From a checkpoint of a small mixture-of-experts model trained on Wikipedia: width 256, 3975 steps.
Below are experts of layer 3 (counted from 0) of a mixture-of-experts language model. Rows are named router (the router's row for the expert) and show model dimensions 0-63. Each number is 500 + 25 x the weight over its row's rms, rounded and kept within 0 to 999. Numbers have three digits each.
After each expert's rows: "raises" lists some tokens whose logits its average output raises strongly, later layers aside. This comes from a sample of Wikipedia text that the model never trained on.

# expert 53
router:498533545506499494475498534461521526491522461456487491519477500516523476474475531525480504518552502495516524511513499504489545516470489532528497451498490476477537462484484463510492470508515482
raises: ".", ";", ",", " |", "th", " and"

# expert 11
router:515505507502498533516485527546512524493485511476491454500503515489507507478482460465508473480515469475483508466435522470459535509497487522482483494535526513502548482496493504499478498497523485
raises: "-", ",", "s", "y", "or", "."

# expert 58
router:485485544487487481509519498457556542536480496525524511515490461504500500533508531502524519484442498510492480501515547547504516544538532506486446553482471459534495516523462549504497491480479491
raises: "ant", "ade", "ut", "uss", "ush", "ag"

# expert 1
router:491458532502494500523475536479482491534462457506519504516536502526481495501534531521512488518464499483518506506542529495474501499464535510482475529460536470522480500466501540468481518544540503
raises: "min", "ie", "h", "ron", "land", "ri"

# expert 60
router:501499454514501532435480469457520528514520532520499532497512502508467457533471492507488487474520489510506527485481500481488467539491483517446460509507532482483492527542513536481471518516511497
raises: "ear", "ep", "O", "ic", "ull", "y"

# expert 50
router:514522489494498551516549514459486499493505488521447500500545516497496537506473533547482500503490475548528507500525521475499490516487500520550512520483498477502483485455507484473497494496541471
raises: "-", ",", " (", " and", "it", " |"

# expert 97
router:517501497488516515488521496451467521496523520472501511541488462501475495483447488528514478552510449533525531531509537503562507480538491481549516493489484505519516538521467501477491532495550528
raises: ":", " (", ";", ","

# expert 109
router:543477496505522475481481497485491530481476489434483514481531493481532459516522483509498510515541532544471479473509491484459484530501497508466508510468484563506516531473461490509503485469506480
raises: "The", "\n", "===", "M", "In", "L"

# expert 67
router:505517486546502475510516449488531497509475521511457548459477514492509480507528553525474512510471532457490490476472504537473476499520505519461460485490516479515504523536519459526490502519490475
raises: "s", "ap", "ut", "iss", "ag", "av"

# expert 83
router:515481526473500503449482518520521472474520485563507507482547521461498469518482523484500496493570498510547507526515510510480510503504559540484490490490518526524449530464538547464530551489525500
raises: "ing", "ed", "ings", "y", "s", "ers"

# expert 7
router:475520502517485529524472474470504461456493487547491541503522525503491494520476474510503495520505484513496473484504485528524510492480513507508479545540517485511480505497539498519489464534465488
raises: " however", " although", " including", " though", " but", " especially"

# expert 32
router:523510511483529482489553472494501479505529477559476526497518502499526529492457519491501542525506488463475534485511504541493505511496526498512465495485469517500483497498517506487553513529534487
raises: " by", " and", ","

# expert 34
router:529461535496511537486511503547491477505530513512499540471465495480493515491510466467547526464486501496503494511494482462498546530498478481464508491508483514473464535534515467514511489430472512
raises: "es", "ers", "ed", "it", "he", "ing"

# expert 28
router:502518512519496481473510508460545492515521460482529512458505522502510544507506533538488491476490531531488494486504499506500507538509506552490502515461535505509524480514516514519466507547529486
raises: "id", "ip", "ies", "u", "ust", "ain"

# expert 118
router:491520456515495547488483505463505508522465490515513462509502491496471536496498525519522507507531488473501507531519481476542512495506549521468505529463483492509516470512442521502539478508479485
raises: "-", "–", " to", "20", "19", "30"

# expert 73
router:504466504495540474479484468474455525460536508524465479472485489469474491489483449521502471518494541513480495532512464538509475467502538495477465563487468502501511502532473508518503479515544557
raises: " S", " (", ",", " A", " B"

# expert 48
router:537509502516534460523491524446515480524475523540520495480437505486529511510541498459479452523453521516486502534507492476471516524522518477481464475533498485506465498487509474464502509487484489
raises: "o", "ic", "ot", "op", "om", "ist"

# expert 96
router:500468505457470482521491523513485493508523464514526497521442463536501518489519498541487530515526516505497508525511527506546486536483534473476510495492523492448509473457514544484501466521497538
raises: ",", "s", "en", " and", " (", "-"

# expert 74
router:455487480520491556434533522529544533509511475491504477510510494458530521477521547523442497524490518503504523491525529526509556490542462569539493489496518486491531500498541509527451445497486473
raises: "eb", "ar", "ing", "ee", "an", "am"

# expert 62
router:494532485474507503503507551503470517528455469517462481471486466525497468524525489519483525468522503453471539484527476538537471466532480485532493508450485493507485514506499538468521480478543484
raises: "-", "|", "\n", "The", "In", "M"

# expert 43
router:502450477523501546499536505522496523503475479530482498508495543517496483479471476532543564505498541494537478530490482504520467473495524500512531513504475507566498463524500457529550510458464473
raises: "Note", "with", "from", "under", "in", "writ"

# expert 90
router:546521481505498532483514490564489489504506537519490508473500498496518502528461499456506546527529488510495468502505481540454476536455529488526476500470497513479521517533485520492501481526528515
raises: "-", " the", ";", " R", ","

# expert 122
router:486474516490496526519532493538493470497493485524514487512547534486505532530499509479470537518472446507526539486471507502479538481452535511447510472477504527470536490460494510493513525504502489
raises: " and", " to", " on", " of", " not", " R"

# expert 23
router:486533554525473508471535521498483526553538489484505555494477536449487470513522515519541515455509490524502470478470489475460507576505509486462508481514537473493497479480527491498454490497482485
raises: "ent", "est", "enn", "end", "ew", "es"

# expert 39
router:492510505472514484508473486461499535524502492468504511497546528522483454480494475526513469529484491519468515549499480536545485514528543495469520506499487468496545483514453537476603545512555501
raises: " and", "\n", ",", ";", " (", "."

# expert 64
router:488490464525481511521515474510571524515494491483509450516521465506499482482461493525513495503515518472517505451494445483486521501521496483512444487483501497495529489548494517527502496502504547
raises: "ele", "8", "7", "eb", "ela", "th"

# expert 0
router:528484472515488502493470532516457519481510513502477467519484483492520506465535501480528520536534512486483481483484494528525497513509479478461511464486490485491472472446488505512450482483458466
raises: "om", "ot", "as", "ice", "in", "it"

# expert 63
router:500468540457515524495509497527509515488484461543510503501486516484455464500504495495519442482537481526542534504527533489516496531499537491489484482468481476492506504493470518487545537494538486
raises: ",", " |", " and", " (", " &", "-"

# expert 56
router:510497500519527477503504480500479547497496529456523500508482499487484547479503470512456465513473505512497482522461495503503550475499487567514523536495456469521536488525464474507494548523469528
raises: " same", " following", " first", " latter", " last"

# expert 78
router:540490474542492473510506499499500444513483487544521522517485467486529515490509527481509511529516529529494554486494467503534474470512451528514488468508542514479463551482505520466539502481501524
raises: " a", " the", " an", " part", " it", " their"

# expert 84
router:498522488497439513512453540491462452536473480525502535482545508509529514494483540534540509513481465512517446478497477487512463538496535509464502499518473508508471515464478532491504467564488536
raises: " the", " a", " their", " its", " her", " an"

# expert 47
router:498508484488537547519517498516453496528537471515469484476529483495492512505510486528468503503496489463535496466520472506477540483514559513489463479489529537495539501506484498486509476482506464
raises: ",", " and", "\n", ".", " of", " in"

# expert 69
router:516538552434496469499485535539516498506483501522532507481475562520526482505486495493519495486490497464515511490503475543485499532488474466483532502535463519499469500534499515505502467489494516
raises: " the", " their", " this", " a"

# expert 13
router:509500518509496505509514506455523458483528500514511532499488509509532503543518470488523513476471505469461480485523524493484488468535524480463518493493473494506458533465524468500518466525482499
raises: " |", "urg", " ", "00", "--", " nearby"

# expert 81
router:519515509515491553505525487503486486488514506492496533480474509482509520439495509478508483464500514494495476485504508530461539463490481505531441489547534471461498509511495488478510489524462471
raises: "\n", "i", " also", " —"

# expert 49
router:500499532490482486479519543471500495483510497455527530493481529525528530511491519501501499476489490519498499496510493487500504480476510491517523481520455521515504491504487494485492515529486498
raises: "\n", " ", " Co", " —", " Ref", " –"

# expert 19
router:515485498495496469517524482481506540493429470518494460479502533534506536497485508542534534506494489513489510495467527487529519543533480506542521483485484530521523476462441481477495485500486482
raises: ",", "-", " and", " (", " &", " |"

# expert 6
router:506520500513492469548503511505486493507514488457485529527503457522438479449546522548514498488480459480508493501488498511482488496522489478472493524512541464525458524535571487477471491469501480
raises: "iz", "ic", "era", "mer", "er", "é"

# expert 36
router:496547528511495508476508516494508532519457472537501494467467451509478485515497497519459507498516462534489489489479482489473536507513479517485519534542491502486509503511432502546513489482485514
raises: " The", " A", " S", " L", " F", " E"

# expert 21
router:487468479472500509518469514479519482499501454485520477462513508528456501476535524553463524510501525484467476546470491495485520512502515494528517506471480515475493514510489516497483496517475505
raises: "\n", " The", " In", " They", " However", " It"

# expert 71
router:507485494529491477514487463482482501490495574479482455539498526518485466468498483509493482460493465498492475503541493491502499477509502493464434514480517454502487498504505509489506507534493473
raises: "ator", "ating", "ated", "ators", "um", "us"

# expert 9
router:496468488496476511460452513526546453433510442509543509481500513503509471511504482463507463489516536477521479536478517480520496544481520521505467487472468487461533484512491507500489504503523494
raises: " the", " a", " an", " its", " their", " this"

# expert 89
router:473539549462505520480494511527455507475473449482515497477525478521504507509495460468537500506491508525447485542538470506554462551501491504510503488504531517513510487533496493536456486495516494
raises: "es", "ic", "y", "o", "a", "ing"

# expert 2
router:499472491509488501532536495546487433507547514497525511498523471506522503504500515513541525499512493540499487494460515524522546477508490478479500518469530514483488513513493505527480486565495494
raises: " (", "\n", " and", " |", "\n ", " in"

# expert 12
router:487518494479433527485490473472550439504499499496525480543503471519506513484547490526519503523464510459518509513488464501494530491515549487484552503516469487531496527462486498499489483466525514
raises: " B", " Stat", " P", " R", " M", " C"

# expert 25
router:469565476466509525482493495514482519561542563440460490510530503521492458515534485514516527478483547500484488515507563506491482486470501538480519525499472551491495492535494480497503519425503502
raises: "roy", " of", " in", " to"

# expert 59
router:523516492478488477513501538472536515453468495501523469488519498498514556524488538487510517515521473534498503502502512545494505478535533542527446508480534518507492469498513454528499531513501522
raises: ",", " (", " and", "'s", "-", " D"

# expert 91
router:474474522531522569497501506506525496527533474525512506574486524466532514520496503502474512488488469536462541518493479471478503487453500526515467505514496489526496485501505478521540503491506526
raises: "f", "st", "form", "sp", "m", "b"

# expert 10
router:521480494476472496554500503535527512535508506461504472485503478488474480516469539533477509520502513459488530516495500537521505485485480509443509483467527515513491529530468471520473475495520521
raises: " the", " this", " their", " response", " a", "tern"

# expert 105
router:480474490496468529519503497499517518521506499493467501510468473505513514505490513457544521520457508504504554462505483507487515468533499522513536488501528500498505554468496504521486541499487465
raises: "o", "os", "ok", "p", "as", "en"

# expert 114
router:555532484472514522504484461501501484506526498466489454523509483542534549516519497523518512487479434487492550520524486478504512507530521485530504492493443488513488536510518497511586507511488504
raises: ":", " in", " a", " the", " for"

# expert 70
router:455513514492487456507476468487459486472549527500494495498526483480533544507533513437531482549507491542507494539542522493483528486537475450499503507507497503504437479521505503553508505491507518
raises: ";", " |", ":", ".", " on", ","

# expert 111
router:504503521510534529495495533516505504490545527483504495475475506524476544488446503531462478514462506483484514483530503472536519501570488454452499509536473495496526509531472492496485506540518514
raises: ",", " (", " and", ".", " to", "\n"

# expert 27
router:519475493470509470509503500534527472509499455550522493496522475510525526503470519512489515525556489457509513489513470475489498492488496527492486462559532529521528519433514507513529479529500501
raises: " to", " in", " at", " the", " of", " from"

# expert 18
router:513537515523487485482554487504500501492436522547498498490508499511521525472494517482502508484509506530511506479508512468505556494482540480499494518483550503539489482516490455491515508522478491
raises: "i", "in", "is", "ir", "id", "ide"

# expert 87
router:495464494523519473528485474526473493497467547511516453497430513480501490510507529509518524467507482493506494525485468497466506496459487507533458467500488501479482486484488520501528483467481510
raises: "re", "r", " M", "ring", " Kingdom", "f"

# expert 121
router:544524494471503502439526514475507488502481525449502489496474495501482524476521513520524494466490510483470489494493463464544466502474537497534501556519486500564570498495493481525503470498514483
raises: "\n", " ", "\n\n", " A", " $", " —"

# expert 35
router:485527428492518533470499509522482538476521474500457488506464503480525520450498442526502440545524524496503484473525467513519491472517455507494492463473504530487471515529486519496497536475507519
raises: "-", " |", " stand", "D", "R", ";"

# expert 66
router:533493456492496503526537559513488556547487491508520482508491471476472553506493457471542501515515525435488511483507516528474490527483519506525486502527539506462515483510502522517531501487499504
raises: " was", " is", " had", " took", " also", " are"

# expert 31
router:503539500529488480504496532530448517522474517526437455474480498477517526505513491515528518507482495475507515507534511508460496504464534525463523490510486485528508469506519513458528504514454506
raises: "id", "il", "ited", "un", "ug", "em"

# expert 4
router:450470495509531496517454518520503486476537471469523520508516502517495514483443509513479491513524495489494516530477499513527544484501489452436501514486529465492517495488474490497489513522526514
raises: ",", ".", ":", " –", " and", " as"

# expert 22
router:487523534510527494489531520487488497466512506525502491514556520517489493445537494451511430550535513531514507511553482470490512515519488511489508477498537477482509506491528478467476482482488514
raises: "ie", "es", "i", "y", "ing", "ers"

# expert 103
router:471536483529500475511487555496511476496541529520514527552507528493488545466481518532511528486490498536501490499466462485499510531513439474479513527535535503490547521491485480468554550534527516
raises: " of", ",", ".", " in", " for", " with"

# expert 102
router:513445502507504530543505508523467481489497465501500469481443491480449470490519498527512490538473499503473501485508486528530478492495498498476492516496511489532506540530503488522514569514516495
raises: " of", ",", " (", ";", " and", " from"

# expert 52
router:504546486486521516434473528517530502483521513521537508531530536484527492487538481466507488523524494525497470451526505501524540497490551497501496479454520506500498478443453508505505516476486485
raises: "D", "B", "ra", "A", "S", "T"

# expert 119
router:530525529484457495501517473479482504482500514517506541509481497462470504482483493496500509515506453504507481535516506518483482523467460467483468493504479537513523505511553482580500538556493526
raises: ",", " and", " of", " (", "/", ":"

# expert 29
router:512455498554509441483521505527465513478442542507503475532506513515521510442541524476488505515495471502519502476475489500478493542509472467531510500483511528517469500449471471513487484495472478
raises: "-", "bert", " by", "w", "ber", ","

# expert 40
router:518512483469471534501520524509539433516541453523483547506474481495475534529466468547536509517501489541506516503455509491476520533480504473484488511506466511446453512491523493491479462502463502
raises: " other", " others", " co", " their", " the", " a"

# expert 107
router:475490454493511469509488532519512472472495516451518542491523574494517532484517519504455503457485525506496507502513499526493514499465512479458538474474506469485460527526513511501509501507496488
raises: "ly", "ut", "ok", "ent", "an", "ine"

# expert 55
router:498512501505454564531514458504519470487478497461517532519505535471480490473441534536471505481490484557489481508468482495539443496489514544506499504504523512475513521497514509486478481457493556
raises: " the", " his", " their", " a", " these", " her"

# expert 8
router:500508533458526511473512486527470492501540521500527504483531485491488490432491500457497509503488519480514507485536516535505526481536542500566493503467449511499494482418512482439499534496531523
raises: "ly", "line", "ton"

# expert 123
router:479473464471524518468495537512508557492515497515461500519509511500513468528457504519487511494558520506470517489530501494524495475527536452492529466520521534485542514529470510490572481500491466
raises: ",", ".", ";", " and", " for", " on"

# expert 104
router:536528466488528464499472505499530496524517562497493507493506544535516521463475470488498517499503452529522506516512504503509450483497523516513480484569497530502501534491487483505530506539470512
raises: " of", "ure", ",", " from", " (", "ive"

# expert 124
router:509457508442508455458507487465502443539460474509496500486464456535535483506483563499487535526529518460492501485522530547482469522486505503489485478518508539488501503469527457522494511512492500
raises: " a", " the", " to", " an", " on", " in"

# expert 125
router:449513506480506468532478498462509519491479482511547514520511533539498492443500519507525487504501496535520496490492506493503508530506521508529492479502505465469459478470526455479518469494477497
raises: " the", " this", ","

# expert 33
router:464505509495518463522482473531548513557525502500508500491508502490520458496469520492468485483518485511519520525479518476525502474471561507513515516534529484456484482517497491491567470525502547
raises: ",", " and", "\n"

# expert 68
router:492496508475488475486534437463553479486503524531474484522471531510472496500500503495426468507497481509510518506442524459533483511530551538521511498521540529508481526505511464486518564485495484
raises: ",", "k", ":", "-", "z", "id"

# expert 115
router:509439494500467516504496508484503517499502553484472480485476526450497477523493511504513469498503505502496456516471530500496494488465510524498525488503476473522476543506500485469458480491461514
raises: "urr", "ycl", "ounter", "overed", "over", "ode"

# expert 5
router:517511491492486493466523497500518563506497447451505504480465466495493526510503483534497506486516525460526511501493505490483494532511463477546520488503482479512511503493503519465477492509506525
raises: "y", "anc", "iamond", "I", "il", "arl"

# expert 79
router:477461466522502477488474489482489512502490536512519437499531486527461481440452534496529498555485467542491507469508539487508520502506488487473489515519462518505498481532468441498538520479518455
raises: " as", ".", " by", ";", " to", ","

# expert 26
router:516452519503504550522488541517511517483429497500505467498561515489485500496519485478509494507530521484509488468531537501523530510472512487488464507443483498497490510504544527483509535506521529
raises: "ce", "p", "k", "i", "h", "et"

# expert 116
router:474481483488510551488488518502538483496506432515472472530500488494502537541494500471494498482513478504499482519541449485512483511475482514500453519471492518503480500509493531492531522482489496
raises: " of", ",", " and", " to", " (", "."

# expert 3
router:492551499465492492497440489509529493483508504482507486505533496501503504477520473428464483508506517502499488503523512528489495474540515481493542488522537527497487495531495485475502508513498487
raises: "-", "p", " with", ",", ".", " in"

# expert 98
router:519528515458494520517471493507503458537457516526509478521480521513545463509502532474491492496523516498499487470523516512499502514492458479486463530510508520480517460542532525532500475571487481
raises: " in", " under", " at", " he", " on", " they"

# expert 72
router:455531486487494511502551466478495548468470482489496481460500485479493535525471448507503524520521518499513484471511505532483485490539480470518535460523539453521501485474477529509493535500502513
raises: "ess", "ere", "ib", "ert", "es", "em"

# expert 82
router:489482529510461486512482453553512471452494484507519482508516470491506482472495509510544498534493512475504486482501475488499532545458508530473481509497478483541512494508502538492482473464488488
raises: " be", " make", " become", " the", " take", " have"

# expert 14
router:523505452496500501482479497524483529494503494524511502455518516478507512538504530492474462503467506524491520486494471487455508524535457466455539506488448470492495503487507505502465499499504475
raises: "om", "ra", "y", "ist", "ain", "ico"

# expert 110
router:529522514518514539546530525444513520543466502483557510469484526468481532524503487482503502475476500497504485458542495527479475515516518471459472490538523463488495516534485533500475479490462502
raises: "ip", "ose", "ad", "imb", "ade", "if"

# expert 120
router:539544495509541555518499482503449489505527505493486501505525485492536495527437494468550506505520499468524455501521493525502531521533490501515465495483470524523515468527479523498503512526488475
raises: " with", " including", " as", " while"

# expert 42
router:514519520487465550499551502485547516523501465522468513486526493476510530486529524524460517494500499508465479494528480502505500490470486504521518514527490490462481524469487511495507476502507482
raises: "===", "==", "====", "-", "|", "\""

# expert 44
router:515470486495482495486529489491503490488491533444520470487504535548506502519507475460473494540467543456510498524504572495496495517527432514503532515513494529481501489426517518481500511515495456
raises: "ider", "ored", "le", "leg", "j", "ors"

# expert 30
router:502519505524467517497526558505506512514521495460515522541487528478513510530458484513494511481544496503475527475493556513497482462491481491503511488495468478513485506531518499513477530524471488
raises: "-", ".", " |", " in", "'", " with"

# expert 46
router:470488446504506461448467513520530516501514535493504521494495497490530483539486490529463517510501534508480519494499555512487459498467495511510499489481518530552429520506491500478446530468502491
raises: "F", "D", "L", "He", "fl", "H"

# expert 108
router:514448506502488536517468521524515498491472539450482490490529494494484468458510558484533503478473522552522485534486509504530548479498516490486514477505505502514480499496508494489471523504479501
raises: "ad", "ain", "ag", "as", "ann", "end"

# expert 92
router:507481547532495485438499543545497464518508535488456541529489478483455490534501468521491510523503513515465443525499522511483537562495470498531479481526470497527475484472520529494500519508455480
raises: "ru", "ast", "ross", "arm", "arn", "ag"

# expert 61
router:527518523508499472486540487507517499530527470495487545483494526541522516473446492474482493467532501506487498538438474482504465459476488528549512544539537495480489515484479537504483499515516533
raises: " same", " latter", " first"

# expert 112
router:508481519482496467507519517548480448517478469538511496510537522485499441488519515519505512516501501507446469502516458488454484519493499505506537495497521452489482498510501461503497512524506448
raises: " of", ".", ",", ":", " to", ";"

# expert 41
router:489483465517456488511505488486505518511464502471516518536514521469507486478475509506473510470555463495490509544467455489506524482498482499541488543515477480486468546537534504535475525500494551
raises: "\n", "-", "===", "\"", "|", "The"

# expert 76
router:479470494472512518490478541474519467499525511509518511520461457496434534543501523496497500534507480495488500455541491507482488493532493495503523470482550443479460469502468481489536492480535493
raises: " of", ",", " and", ".", " to", ";"

# expert 37
router:541505497510531467456475450560462497538528517498510519486507484485503487495486479511492519496521476516469461508540541479434494509488505532453497489494505466515560513523492443532468489487510543
raises: "==", "19", " (", " =="

# expert 127
router:521496486514486483486510487512540509522519522509505474543482475548507504463526535499484494526461457527484491516490506496518506531490492488509505518497462524477496517493477465515499495464482498
raises: "\n", "===", " The"

# expert 99
router:468501488509484534490507480530477512515511522462437478513520461471497493494496501492524518496473522461517472497468502529482507482530476514497521495520530460519484490516490482458483484477497496
raises: "is", "il", "ilit", "el", "ut", "us"

# expert 16
router:470529520532478535495486482537478535507460498438486471530461473492497504499500426489524524493539491480523463478533504527509476472485509499492514488522516445526475469508503462508473506521529513
raises: "iz", "erm", "ast", "ile", "ive", "orm"

# expert 75
router:481485498518503541499535543498508523487531528492525537524475468536514469556553503503481511532501523449474511471455519493505467483472466496531485499472510448463521469506513487545560526488522492
raises: "com", " This", " It", " They", " Two", " He"

# expert 101
router:512471545522522505505520472482481476503468463501489499482511522491488508535528514492488499474492488542471546455474445522522480482493502523524506495524488530499531495517471553537510509515476496
raises: " |", "\n", " and", " with", " of", " ("